config.toml
lr = 0.000679
batch_tokens = [32768, 65536, 98304]
dataset = "wikipedia_en"
Below are experts of layer 7 (counted from 0) of a mixture-of-experts language model. Rows are named router (the router's row for the expert), gate (a neuron's input weights, with its number), up (a neuron's input weights, with its number) and show model dimensions 0-255. Each number is 500 + 40 x the weight over its row's rms, rounded and kept within 0 to 999. Numbers have three digits each.
After each expert's rows: "mostly gets" lists some tokens that are sent to it at least half of the time. This comes from a sample of Wikipedia text that the model never trained on.

# expert 9
router:459549488491505515563474424478515528486481523492508457533536476526571475553497514480575461434491535536553549521456537527491486428525503432523494514523445542461529494512586551559477482559544539474511446560447417485487485503520446572511441525483539564487468509472450486454572483571469487474465477457497522516588493534492482563556488486551471541444565455471445498450527446454518468516515532460576441461463559530449537463594428522493589414470550590495485484526439561469485573495488452520482513499464509474523499472510530527474535495505552547520539509455537475553452535522475558465469462470467499490498450542475513433525517416484453484561448514508525454497477485468464507458497439463587521516490514484499518524417478449511443493586535517511515519522533458541558583482533488
gate0:433502463447527509529508446478475461480505511456501505504540516516572462487519501505605493488522463465536548533508500498487478468563520500530554493484480598485507542448506546513556558442525519576506453592429511456453472470488522468508456507533473518488521476478488510503498493548461504484485503447471520516504540536527565529524439554445374549440511475445489493523449479480479458423526512541519431404499519494527540611471514533542494486457497480524475464435489560461541518554506502481487444434504469478482542537589514533512536486468550447504500445490502495597528462480486575504483542508579518442513525560480498520469443537544493540482544518422502572469485503509512481534514469453474465519471449544522442435426522499479478528524615464518535433431550521498441580496510406
up0:496487483522583459556442511517550431457466461425559510469534526544489551523495537490499414516499464495490461462569517475472534508513420536522473500475562494512541495517552493576509523529509584432557511431566458491560446506431484456577528463421481560520462512494443419525532504518494458464467505555438514515489528487458489506486529488451488491540490543517474547475505489471496479448544489483584457513496551429465470487500507496510469476469440517575555499476416446485479533532534505457539580474514464562454482502442536594490552567555533472549540541475500491568487569542506534490544517457441502485539485492492572552474490523542533511479447487568587510489540547509482484529546418552523488466461529572500543584549554442483523455525492570452508491478490528501516482487526420
mostly gets: " he", " she", " they", " two", " its", " album"

# expert 15
router:473500474520516508525408490516483538470503521496529462505512489497523539509476497483552525530491495478548510536504417494469560479553541405513513445521426523495444465510549571584481542530558535486502462505457419463518480491494511436489496536470523519503543532480511485553493469534429478545447470468520514543478510550494484496437524522554525547433530483536460416463493481487446471547513586520541509522447480519446493422571585490558511446482466578401487536534403544549412569470493415567456527544442508486517595455497485511486441480483518488413506491524512469562466537524492575527504431488478558556535447486478496403503485477480447548479498564456504549511489477509471485466544539540528574533495437503526554457506463438499462495493436562503458529481522502524541532453503532
gate0:483498556524446434481503430481474493505539519441500484499462541488518485510507527488477491480474490563501558476537537459510530587580479478467509550399447486382587480505436540543495452441476456496501454552500492466507551470517559460533566524496467509482481504549542476420497521453494472535566468525416518579548501494519494431495449554553530540458503422495386566540479508426457505495515576538458514518532476562476485495501513499463549478472502413433508462554538517564407485515543434483507507498466601499436537461572469496531530445424477489503505518450501519477529505520463499517519441525468497564486457497473528474507484472402486495514448487510513463461521506576527502523480472470572518429515524520507518528479479545555514533548475451512437568470487486474484450543536471
up0:479524402475485518532530459451492532504520525516516477503519452419535460500556517507491502520508539545480524486472498577452541555481506607515443407442561553490503545522449441492521461573477552507485410504566483607476483481556513473507396516550471479528506557455447487494532529523483464485403505459516463486510490477443500471476511498482542414459456534496559487516508444500532480492523530409451555500538502461422587514477483633501439478499503572497495470408505545462511505540538464520528542482611517468491525559506489544531519488446462505471543451487540496487536498482449492468533482460522542522489466463431496525508583526485538498472514492540508534465533546516445504518470469480427475494461477481500461489476490500519496448368468536495567508473508503558499527523513464
mostly gets: " government", " century", " York", ",", " Republic", " Africa"

# expert 11
router:465490496492567535477510431474507517430533555522526498547544470490556472593548554498586486483429448493543483461500456509555471521514486482586532470481481495534551509491578523535446574486492555471451461536503454431460460543548473481533440492450500497554455591497461405482528473492468541465501520471463441565502482558495441519512525554556539498460559528489454460523532477542453513508509623521502501484420554547485460454465504500542457410486464505498523566488476596516458517459549501524470537504456460482534475550526465489440479510514521527514516461494549445551498534520437512525490479495425506514509483500588570439485457404537491564557560492483479539484460514463427470497537434530489526482445493492563496516505478437493474489500521560517509531451497459487489486428465575
gate0:504544521469566535487552399540568493479436512518486486572464473573511462504471562468480529535506462443522499502491455398562534456527524491589438525489439439521478461462462413512532542508515518423401518559490468556490422496559568517448532486516495462470515511449540524523522508471505447565429491428416520487510446557492507494539479501510465500421528512611476485556550500521496560491456467544537495470444540509500499446507475434533494508494523454494517505478533548464539511503501372492539520495492517448485499457522571471533459432542557510550519482552511427546479520538515590480535475480497466471496511496525529513472530490483485483565457534501464463433436505502534480532537452461493515566468535475532449515502575482450461493448438478483570502480483508481533496434459505
up0:466457490553538474510536452511511468561529504513457459478516505439524499527500509534468510489454447465520459489551479459476540456516518455507538472501551532493438581452484515490558469522526453511533533485532470467439523487462489542490483527489440513503490501483520444502504554402516532453573572577507531438482467501572469569471485541556570488549529466470529522482523550461500509477491461486531551494551558463523427520434472548583514518474529513538509560568549515433509470488547565569466475543452508496500514573481548437491556549527510511441484510496505545476454469489449482553465513459488504450525556573504483522455456531471511358521504503421589555499494433516533517560544497566551450485487524566441588474550502483527518494504471534551487548426525576435497546506464430
mostly gets: " La", " Le", " Ha", " Har", " Paul", " Ja"

# expert 8
router:517488521484473552519451504525556486461574496496566483543547521530542429430495466456556538489464521561570531436415544515509441455553500464558438519482536555527519530479569544515492546483525442559494475480458489435525483511535474526452485514465529489556450482522534509502590514515483541549469574486519474522523474481470486530495524538475534511507561438537446490414494469426496434524456481535535455479471454504428467478489461460494523482505542555473453540570440592464460501498559443559496579474434522521525541507437544443485467497437481497370455494490505492523453481484458615502473515490452503560524492539504531476523429478474468488513479550492501508504428477490489471495468461440543495509431494537552499487488541448525436448544519535549514538528564500507554531411440528
gate0:489534573571543490520432547467508520533535480498497494508522510485499525505515529454513527514450493453578539488455457444474431532508479493500511501469486501535459472470573519460481531490533502499468505502460521527471459569519512484550506583530558451519516434507446455524441485468423503477438515521475450496514543522463498447503446495532396534469560531516462532504454511515510493528426519432532577527478520469495472499474479500463529482564507540530514485533527554532468523458493556526509475461469551517438562533459522514551474451572592454370436498493483517490518561488556464619499445494471470455571488554472527482449507509592513534489471489563546434509529520566473550483454517438498461432480507491419485450460498561554464506545482506513507586568559455534565416491487553
up0:559531489476450495471496473464462467485537480538499520470487564503478467532461555459506542518523478484487486530546503460471526503540545522470499507483402442481431493454520522447479520477499534555465523527520521571478515569454474503506528529517469535514483569530502527541481527523476405579490442452524453486511590508480528524470524508456464460483529457496540469533440520520411462433481538472534495512534535515445488443448562439500463493508463451435464524472474521481526483579442510460437507427525514499450498562521531477517592497415489456475465449467510444454489536487530446507573480516490490532537506534551607485498485497440509483582530574570502511532495516401510460500557445454539458448518464449396492439497563524560463534458444491576446502446556556536537505439474546
mostly gets: " \"", " Street", " '", " My", " art", " You"

# expert 13
router:480491471515521555493493490524450491483446482473514460552537474455554480494536572468584580460485487487594512422489493518486473495478493456504410474517419468538475493505560516580496568520503505498455497438521419453540494474515488501492499525455545471466491538454446498462589479519444476461518513480452476506505487482486548508486486452509432447477566484535529469502503445509428499525530498553505507487389474545458512526521507451470503520479447556476467549465416513484504527436505504550468540516472492491508506491533487470515503539454609482483570481509583404562493490557412518505503553487449505508454481451439551516521504472502391494486477535452485529512568388468470498511515459518547529566468517533526464485420412470552526496582452509481527481570505494555574561483524474
gate0:444464536467516539442500444526510459435507527503463524536473521492509531433522498515511527434528593481512496511579497545582498497541427447507426451487430521524540551553473500509571558513538488440488583535528486490528477497535541581536490449469510455445580565415548481510479479488492538553498516388492500489534478533490576608574530450538498416500580427473566541433460475545524530531458530533523548546506495509460515530452441465551534520471470510504450431544434520516508445490507478503503474571522496551529488460499462467482492498531479560491497512411510504477523505521511495475542473498477572463435445457490482469478504605487515447523434528492545546533489506555480503474389539490468477521495455508464513531458542496543508483472488532483505487458448433526484535493466501
up0:457489494522550488447459425463519502488520441450507543465487423460485556456607489509512442507522479464512549541466525497457507504520517547488520536582527478434498556553506497466496490531517560528488595501464461494433537506562508509516475477532470414536488524501453462521430485537439480510534457497497430506484473484475500547544576432525515510499469523487487460542494525502560465536458495487481507431482482521600506583464610484489473506526378466479584416405532491529449512520494434511475496491451480479468512451532466519551513519526546585502544444483473405499537449511451466514562486536563535521507564489463546536468517548499540507528557518445483503460513480535520473566535577587458467436456474524531414506518479522582538454492489529479495527474499494478490513495527511
mostly gets: " men", "^", " x", "equ", " varia", "  "

# expert 14
router:438461477524502534558489478438457485450535516472536486510507496492552515492537510531573559441446574463523487492487500451497469462530552548516535481546509498418457516407461511561416540484521499509492412474528452486448552523567513460490450532473520531486469495506480476476503470557414483456402584510405520496555510517495475511418513525518524472454529425498496448484502459521483467473446531517493549469411526533486564522523554533477517445525452525442505563582445585491403468460549493500413529480482456497533468456450438475437502538510524528468529504485513418537507503495468532463460501499512506519515463504559552488544455486439480540476493482546581515448506443448465479479489443486504530470428441486511597526493484511509477513519504496547449569481591511452542548527481487
gate0:504469520497572507552458522466497485515418474475517515526486449527454495554532477549518490528456491487463504516443436571464500499476491490518498573517545445474434488583508491479491582504513456469494444516488549532456566433519498502482456452508493539566546457520487490505537515493486508504535518471489496433561552525561519556519466508502593593427529506461498525489599456466482502435459501506567471506521482555508496484481568395522443520503504483470565439447561517438469536514473491547517455619467408443485450533481528539495479491493489517509535556450510486524461538499512540470522508527488535469521467521531533488567447517442433580494545501457517540422503479425498549432464544538498470475427514431479516485584505550524476510468470457502432539493559510472480382469477514
up0:530485515538560489526485542509506500470525490456533514441536493473494503520522495491525515448474487480476538484544506437451468505583509499384508472481490549507555472489436512559514512456538458598576532534456449541503440513488532520528515516493517508505536427547490572482564576521515500498439439465519465545485462428483506435487457585498502466587452406474551511522521474517475483459467529505527513542484545408555469497478502536501466541454513492473433499519470550502497530474512457492486460561495543624523579474500441441513540474483451469427491452494532530555520541467499439526506531504516436544549474574524444510492503544427496493514573482488483507476462464433533430589485507444545487471444519484474472497475541457463465583502490451485425428475463458524482471611516508
mostly gets: " (", " Se", " known", " Genus", " Ab", "-"

# expert 10
router:466507479516444551531446485488443497432510476523475519533535476527546537506553585554496479512529563460561508426571508567503465469525492550564455468497444554518558527543480525589488523500498498536473493587550429497414512512539494517454483481465458523485502488500520457515558500512500496495431456500460521493494457546448518560526611540532501527516531502516485423480614520455566484534513524475509497483464482508456487531565528466472506472425490553467512554529447507477526609445485460558497556502459536443576509473542537459491485525443486526403568503584509466526484594520479542524472507489481518587495449487496562510508489438446431459503504478465582476511484429448539487468486501489487537484503432554504485475512454376536529459505505506502502551526513475493504503451524533
gate0:519475527509544548537418477491403462534569450496472509545489502580495535506549541519560511510498479465475500416550503450491527497547542586478511483518540526554563460576455519462542498564500488462514527500525480440511466553551510501471559493494482479447485510488397483517500530499441548492430572570550559564468468518501493417496516520487510553523506441433489462547572530438570491521522532425504475493455601480435514553466512474571527552479484480454560543523516528473554506470450434508533497443466489488528534490558485468497481514497520538572572450527547465490444542460459525498485483510505480489433546504533456506507509437470480481505497575433561502473436440500500542468500565469475470478530489481447547424488554535486572544446529508493511471559519398522520496460489538
up0:458502464506448504530545489449457449445483490481506499488456553500401513437527512553522568474530484532456532459505441526560527523435501435563457522509450492518492479497518525523537453473495423496432432527453516467517493434501531525525594488440428562446496461495461550497465548494532538546469452495495429436409519431521495589492494517519517550457442457549483491509515498437494591446527511555458545518494529511558433526592513545528486530540466513505509497511489519456495556507420521504511570526534368516592497501517521540486475536487503446561533551512523482523552487469501498515424524456506420452508526494441573536479476505505481480493544473526464538469508464539492510517532525467545522525509484460534485437500410467492413463453477539532468507479460524498535496450478399
mostly gets: "′", " qu", " rem", " conf", "=", " ±"

# expert 1
router:431448493529480520498424457501481506451490534485451485525519469508533499559495572474480535448504555529538557457461550486530479469535495524496388479479448544543513562454527523501487548501494485489520443497460457440465510552495517517562523504500450522474471499562442516557523530502432519447514510468509520573516526487461445563473545522571518527456517490505480469476534448475498488556461528502568487479409541515457502485460561514444534533473518487482516548574518520480456594469495528523478569497479454535570550489448579476484501500470473532490638629480543431571469491498453493505457515545489509503529441477594479465470482465421489473568504557489485487480503414395492488512567448453515573491455476522516544452520441545511483459522456493543527514558524537540492513451470482
gate1:488451572488534551478438507503578525523494613392439532448550517500490494509549452526514493491445528401457509562520489515577479533547516545471504501498468508511524495519462534454492403439542498498507519529437461531467512495443543480437552478500569494445507442478459471480505449512563547510559468539505450485487492459554506525506541482503539562442406499583447446560485501443421515521490530490439599546491485455500492496459427506472564538535532475516480532532513486461493525513503433514449504487444467493461524540416533439509446500528515483492461516424608441475495451539419494502485464537486569479498477521578546529486492474468512519460550500482493396457516505513534501425493457525485552524510514478522468503494491565479471501454539502547427498522498567528532464487496511
up1:457546473477522559456525508494545505490412515513516495543450471476447532495475498478556510493537489603417540554537452488527476430492499486531494489400495515494535586464478389574469445452473496576498541553500543493527455531530517511527491447528510479486484553556499551503519487468453519584434449599476486494486507543507411537458497496481479528521502405513540502471507515427580490585467527450453478507474547502482483400496505435515466557459460504471540501453473548488481488490539465488535489457526532530511486515449589516531527514504534527491496491540512516500492456515508566507461554482479465507501515445502495458435545491530527520554545457465482448451472515491417401472534434565455546452542524427558497511503543513472485487492443444501444549465505489577549508565511561
mostly gets: " Cup", " Racing", " FW", " Location", " MPC", " Released"

# expert 3
router:425494490507497471572411440534479559445551519448482488486485415467469472469478584498549552457503608557497499486439478479486464487525510539455485429556503509474447478394541513526450501567556557499506460459473520397511483551528532501448499567469551505533505451495469517550537484468548562463500536508512542546541533470538463576489498524461550485427563483465488468492497477490468501479527513518512514508442521543466450487501510491459476427444478555504484524491459518496460528431467453536418528505454452469466544467451473512461473470542458452479590507447511471567430517574506521524463473509396545445508455475603488457496515424499477525505533536468526534501541524465457455506560519451494471499482478490557538516502442464502439440554511546549477527502483547530483534460454459
gate1:484459459502555476499415487520418487463469549502418481447462429510485473496575520470500552470509541513459444470571407491533518495455536513466547436501428537515502598505438437475513480537511535513477487549541535528529461485519443525576519490475454548564496479466486514551529505415494490468515489473463516532493557470456506504468455501508483397448494435469487543410455494530524433511524490529522510458542498507516521494548431484536554473554545462444467538442532500482542462494473497433526553453467482475456474541492454535476564402550457496541606506493495469550569466467457473522494442550469514468574552505573493469516493545560484523505492512554522560475522464514494493479557518495534474456462479510575523479552413472452426464509514473497511462510564494482491580507444438
up1:469449487463461500419427439508584495564469459523437523533470527472429425456488545512498497522503539523491510436445503556522511502508575541431555500508517551474419574518552543463526502528532581472541560400557498532496490533577479620516513598592482478587465545508485489517459495460485551558509475565519489486507603504469562460501478493503480489488501513500530520464517519533537457488472584491559513479463452482449485479493508479518487520579452452490426510474561501536482408463512518474480513548493511496502506462514482522510502465485443555400498550477464445522514400519486477452497494510506525462521474512510548523447517476491484504527436429462475494516515543501507509498483462548523485485396479510493564450563497526476492432521475454556506436548482466548458473481502504
mostly gets: " V", "z", " time", "а", " Ya", " 1986"

# expert 5
router:435468470493503552497540453526433538509487558532488475539559469536547511535460559541575554439471532510599516476479472549500523427525483524567446430480469527515460501460519528501482499494472518475479513504532478427472503519518479507456441454462520436581495502483447532519451508519397525475475495440487535450530531464466510503495526519450535471449527524541495462503491472494439561509513540542560527442501490538504504505544547454463489480462455481480449553516442448416461478425491459605466561495484479499534469568465498540471507485475452508484539485470470447596432532543432489541450503495429506484524395525470580504572404462476453548516486532509499530549448524447456475508529478521576522497434498550518524471437521472505452468568492462565502554479526494571485507452423494
gate1:399440530486504508509496519533431527490478479515531500473566510534501440506469459473569436486509492472585532452450492455444509481469557450551435487568481557462523511488467513444538494479505563528497509477435527494500441495520469518537578542480460464514554512452540528561536450494464517569491458480454437411522533435506527421446488531468507532460531532528528442509509538523447517471460525490498495495504496490501539560452421559500488491536470486530518534459485498468569431426595474493466497521522529492449576519462523516490457429472475489480531429453449484542484523503464470541448485503548549593448485424508511574513530484544515522485477431462541504396474469539473511464513522492404550406437541583541493532529532468524528505480486586508472473561441527517458493476484494
up1:473523504492500443473545565462487525489517462561506473519465456543488517473501514497575522463591488491465467513575414511506537523428475535495457559503518598443474441517521542452532508508459491495515457519500575570524492478483510499468475495539489485540481502480542433460598569448499514519569485533453532463512461531565469442500490544475458572408531445479439482509444538424544531425493453549517521496528533486453531475521511497499487443536514495523468485522464445449494510559605460479438453552530510540557476490502497547470416465391488484503514506530443496473462545556504519477488464474479457515452497457565436482477478459497491543434533483461476553500578497470492551499548526482451489510508527494520490560645520504538504525418508481531495452547542459560507511435438476
mostly gets: " R", " M", " C", " Bl", " Ne", " Z"

# expert 0
router:495457466570526508540542512551482523455537539513512464592535484456518471443508493474518557458499552518544552451481520524446451485524427543462443447528494439532513558517512580530454499528544525553444465513468425527459534488498450530455446517451541504555469510458468531523493493544518544485531499497471563564484530484412468570502520552529511453483504494467497514467583546531444491501500539509558465522437522527515469504505469534485572440470498433435460521568452467581404463488576486582387500514416496493557519490461526454429458505429426474488562552520581512486470527497433560525512522438442509530460451489547546508476506443466485524553508520465526520506503513498522479467485486548516564486519485496573519465509489472468473491546429499501488525525537522588492564458544533
gate0:465509456564544475534440497555557418499490568490531554463474505453525461486482562549419465468464506455480522397590488490479483503506494545454446526467494480488504527519483487463563560469424541519550444466434412523516573461466446487544497537462540488501484499482481538499493500593535579537466526520441571511469504488547508519504447465521416437502470443536552472609525470548519512502444438521499474533479511473553513499457514496442548536438422528484431471542485555523444541487532496519491506513528517532424468561531539474478537504485536506486501550451554504460504551468461488460564547557549559420504507506524569485519493452510606547511474519511540457470436542464513552450511523438500479532521467541468531504464481516502463546485462442451490519483505529588530529546485489
up0:482491557482503500535516542377502556511511429461418562540501467503495466500514537471531525621538484518504500552481451532513544538503450405500472542558578475521502490496471528578486524530427484462492594513548532524565488446510495488511571573556527504583520441531543476450530460496511436466489519386488525567555536462488469526450523427428496545515513555479460447512577552589453520441466459521520519480522493423546466544504500493474549545483464483475528511509469472502519491514522474480462458536515520495472476523447510489517444494518552429584474525461528495501495527568547467529488482484543424480517549454559508485537533499475448520523529527476579515448485475421481492522517514498525526497471448524453434473522498521528500489499538572570500491485434510554588525496479453
mostly gets: " res", " acc", "lt", " Su", " su", "ruct"

# expert 2
router:450588444529507527540436509512459495448537527490490488492580498502539518458549408543514521445519477491525590477546451499438439501552485546518472462468485561486492447518501541526459502518518522527495437495473449422518506517516517473474519593453573539491463505466471507452506430521486508440499470448461451490505532503499421540460560561524482513442524461532496438471537514488542470472494552506533479468471496419460510422551485484453460456483475480503503454540439483490433503471539547536449510457456435537496468522593516505448494501498525503508554558513470451569461540506447539514424552512435494625561478461598500515498438502435477528538467539437496494520496486451480502483473520515483523513506456522503518415418419433453496454515454522497502577471466429572507497496469506
gate0:482591490513522445435512460533475571481449510506583466494523470539529514514523530526517526514505503517464558535489470504499525538531468521504523485438494528515507444446458548562505499474526544533471496478544433532513539583476445559501433497505482585498616573491505554514510589541515456490483574504458532515534556510417504444507519472553510525418528431537498483496547513454528495474517476477505508551515536529557552466538488519505527524512477514556515463424462527501440466531585490534485394462434451418451533439531482521412459555498515421500520476522452458575534528451527535534471565460462526441509424457547578503467497524545457606465535534510566482518527524496505458516492528544508473519533548459483515537475514532512539506508460535511423531451442477517550458490506538
up0:568481526502441461472540538485383448560518557475445509551488442547524552530450500546520517482517550548539579561585534471455499376537556486458466548506518502555526448521533493411579500511498477522439515527552529499478519473458506508514428504500498545498488514469548514487537459476470472475468504496465467517444485568527501550575479463470476490465483467517480527491528505461466509514464464479544488478537532527488466445520466550514412437536505526525439563485427492476457534474486441481410518470507410565513473475493553517555467532476436495470578575476515525494515465464480481519522489496559425488521533492496477555503546525522466549573516476476544478508497448483527508515449569428493544534443479501466526480458600548561477552477450409508495531560498552513521419475506486
mostly gets: " the", "ti", " The", "ala", " London", "The"

# expert 4
router:428455497574483506548488462520478556444492520550532489543499520521573469507542469506574547498506533502459529442478516459494449432527467518571482447540483488504434469449447551530449547561548468484473423530484403470486554564514513559503472540466476500486437487480485441461522459506459509453482484424555489516567506526524519539472489516546550493504560449530458524456522439435536475475483502489508501485438555489439524524504513534500447494489445473428481495503470498477465572473477500522422519465463517546524577493484392477526487483504469562457598437475488427470435495511550496484499488448431545568561489534509468448568475521468518524561482639508501512533544519445532486517502487512534488508508462520532564445504494412505518517589505544572456531497520494484573473504491554
gate0:582455432543516489537537546514438478425532525535506483456487492468531443438535533522539502486533491505450503480527543538489470504530509486441441499473433399547584541449520479452518563491537454517514478474400514472415399533527507500521441538510414541467589529542502548499491467500420533476538552497520518550524503532459510484447448485477494511536508475465515505443488537405572505521454517487548509463537505505466458550560456518484462486485495497557522485497507529483494500477487500521504443426500480466531501515526470387461501507482476592522552441447504539456522542484561484563537456482487472464554562446523468549539518521423523515531495530509474520486517509540507524527531483459508502537464511511495497437530475496535485555480421501590591448508380457433511460439458479
up0:515523510582483512517490409518450481489485375535532518504487489474493559570429465488440469516522464484512524487467544478516478472565525519447478526520431385484451490472446538510495470562444502529548520594499551554552446489535457553420523462456536550558502514515509521553455482516493562530464488466520561472551510507548463504448451466471603484463536510502457470567563542493499545531491444505539478540434445487448440526536517556562544533474552444522508457483524472510523571545504484503475495529506482495525505510524473447437518458510451539487523581505481459455554481485516509542439538504499514505489504493500518489522516393503497570528510524541480493505468515600509445536467467472494471502487506492499498510484462478567471494473472465347535557576581493539548474444518493
mostly gets: "s", "ments", "ry", "ers", "ations", "ment"

# expert 12
router:460493464551475499573430453405498523485542532518498480542481494509570519492524558547516534422485545522543548472502497480474425499524526508472464461469458514471481533471550539576398488494568495535499450536507475519465482558572493488463438521499472495491463499483482420454508505532481505449477495446548494496510516561512540533482478532574491468498512499521478388488527489508452384520487530544500443454506447516453492461480488501425582510411454567468431484542460438499488481477547461543423583411446492546555497553485525434535400478444492491507486499507490406491476551506475557487533535448505499449508510504557553471488467509474467502551474568492482470541489516417490476529498482474539552546504490461510491511488457509557552401566505544494446546487498487539436487556506504
gate1:553534517546471465518510457561522498505464447539442529553487476480467467518534557464430494492487504462504506576440532485544527486574525519570461449483530460462529521456551507519447470493484562416451589502517484513526474460511472555487574458545566493508498512487538484447519491536562412516450462528521522497559457543489584447499526539586450461544566509501456488520532526570530483432464535443440513471502469545512485473548432560486455472488518474562439501543419400495452516510505529461536535434498521506538497466472474491505477470535473553467516535469487468495487496458590584482500486487553502520449475547527553448497458502539637520537482531464454499489506487512479557492471548462570459483469536528515462484463478489518498458516442526546518420449517425432540488553439511
up1:501528468428534531435499581514529474493527530566473521509458523534483465483502512550408517555490506537551446457486477533459442474487455579478450432502543437491522413561515543601478548435453478456439473498570543396589594472471553558458421492485472460584483469544456491485485506485557546553503486550554524477515557498543504519571560511551459493608517528561554505530441468486509509506466470520534536480570513534538465484540570515448443486479472565486552505518520508491463541559472455540480493485541576551496490508482522530498489519492474465418561487535452541521498492489533485485484533531529519490536502419561525452435524473527482512518424501508552504568479509511510566473538443526503502447525531463505486570537483481475486560477441488446522492474522516480477509492524507
mostly gets: ".", " John", " George", " David", " Robert", " James"

# expert 7
router:472427442486474550506494432506477551428505578507488490563532478549498422500554508485485584529522552502534500500500500509486452385503528505534432426515463476537443566536549527571472561551540538528457457517496426472457516498545488481491477504419479464527484543434502468507503407547432557537449444434541468527527534528474510516500548521450495443459585476461501491455559437516470433506455544454512476435449471496465451528529469504457518483477543502426439451555505483446421552433499466543500532483488502522506482507526500490490506461464565531493527542498546501542445492488480517539480475450426469504550418433543518460525479443451471550563503529486522497584503448479431498502541512419535503479450496533562546457523471507499456491541524558558482544507486469508519553496466535
gate1:578484442401500551480452566531467563461520501490503432525519500476502465550526587519481515472539502521538525543472441475515483484495525534509510500492551542489551577477458542515548517442479597505391505500550488561543514495488554414463441516461504476560514518453521517445482500539517503545527504516536481510535465544527576528498369552516488496525431444509566502493480446480540490506473510527533523513526525500476527524450492524482469464481514486509456506465508486489478474477503528510392508512414507488368441529517490438506542515531493530455506471570534504506517588432489478491498510548515496532521427455475572518515486476533539500471568576499532531453477534453415515588543560457520513506516529501477453438568451553535475495464545536491527519545499540437439487564557542
up1:523538483453519480435509476468458427505452492512501432469516404479520528483410574426480508477485542470526542486445465527536537525542501466522509457486453543549600472442412439553474445434511593487531537506490585542475513467483523563489449423534500519479501500549494558524495579513512561515504477467520520532482548492461558485480465530481508503443494550502505482460582486479487484527523415515539542472520516491468640451520491496477555437496560521565449529459537483482510577489449512484514472604517515483470539421507433517529467528508537473559549487464445502594517510392554500530491490518514494475561536455483476423516470487532439464514454513427515469519520480506499542533479532538460502559516479555526496520452476554464497533471487534513529533561474490464499550520482489
mostly gets: " have", " also", " such", " made", " used", " became"

# expert 6
router:513463519468526480489438462482525541485492527577499473546516405462499504506548503479564580438448551459564520485497545457489432509555479466510395480453517487557444505500518510505471479529522515500478461511425438474438496556518522435490483525450539534501461515510500459482521522506463489520454514441431529568500514585496465494457575559491512454382538503507467497489523511465478492532461550543538495488520533495471494522513456483450562505455514498475477486539445558437407554471533474533382512488459495533507421524472428554497525490435500511464512499498469489545439525531463548492492527469427558473498447494528515390568389445450498525519524497450504514528470411481482448466514505462517567493495497515534550505503496455482492484585524599523423571513525507501504532462516477
gate1:481522510498503502460474507502489409532494449494451507488456451592482486517464497490470537490484500484561553507501472515556530564503524435491526496512453481511431526502507501519460451428435506455546414475520460515525423442509451434487521453549427440536476512504480391515496561507523461380415523512574520484525481510487492475493510477518472543529488525461545437439548492436530510456414510516506478514502452405470485477593482461519483536461545450537585489534512530452562457403526501453523441552486439494498525482505538560512442432446468520525510506462565495509500491497449451470468530483522525565542468523500506448533480523492495471507425504531455536545493535434462459508495494494521472546493498570488457481368455544421521517501496575506542551558469511469502486542517526
up1:490439524500535479539499525511535616505516495492485551527472594459480462475442503470458529544560478506576562540500467442446474478473417479504496400578578456521513481478560540508509502470553500543523475512501492595479559480441480466523454516471488506551495549515500531498474489483492528480437551421443408511497527523465460538434446510468490506484486532526519454451521607470530451539474503510459450525460491474471485589532489500480591496551521507499563458499512492501498548484495502486531396545524478498531489437467501465487524430558426449585504491522553483488564571454451485468579480556519523537520491472474549501497529501552482519486467527467506513516546541446524497517549522449569525473488501556482483494462456532393516524578510602489492554485490480521554527491477446
mostly gets: " in", " on", " and", " to", " for", " is"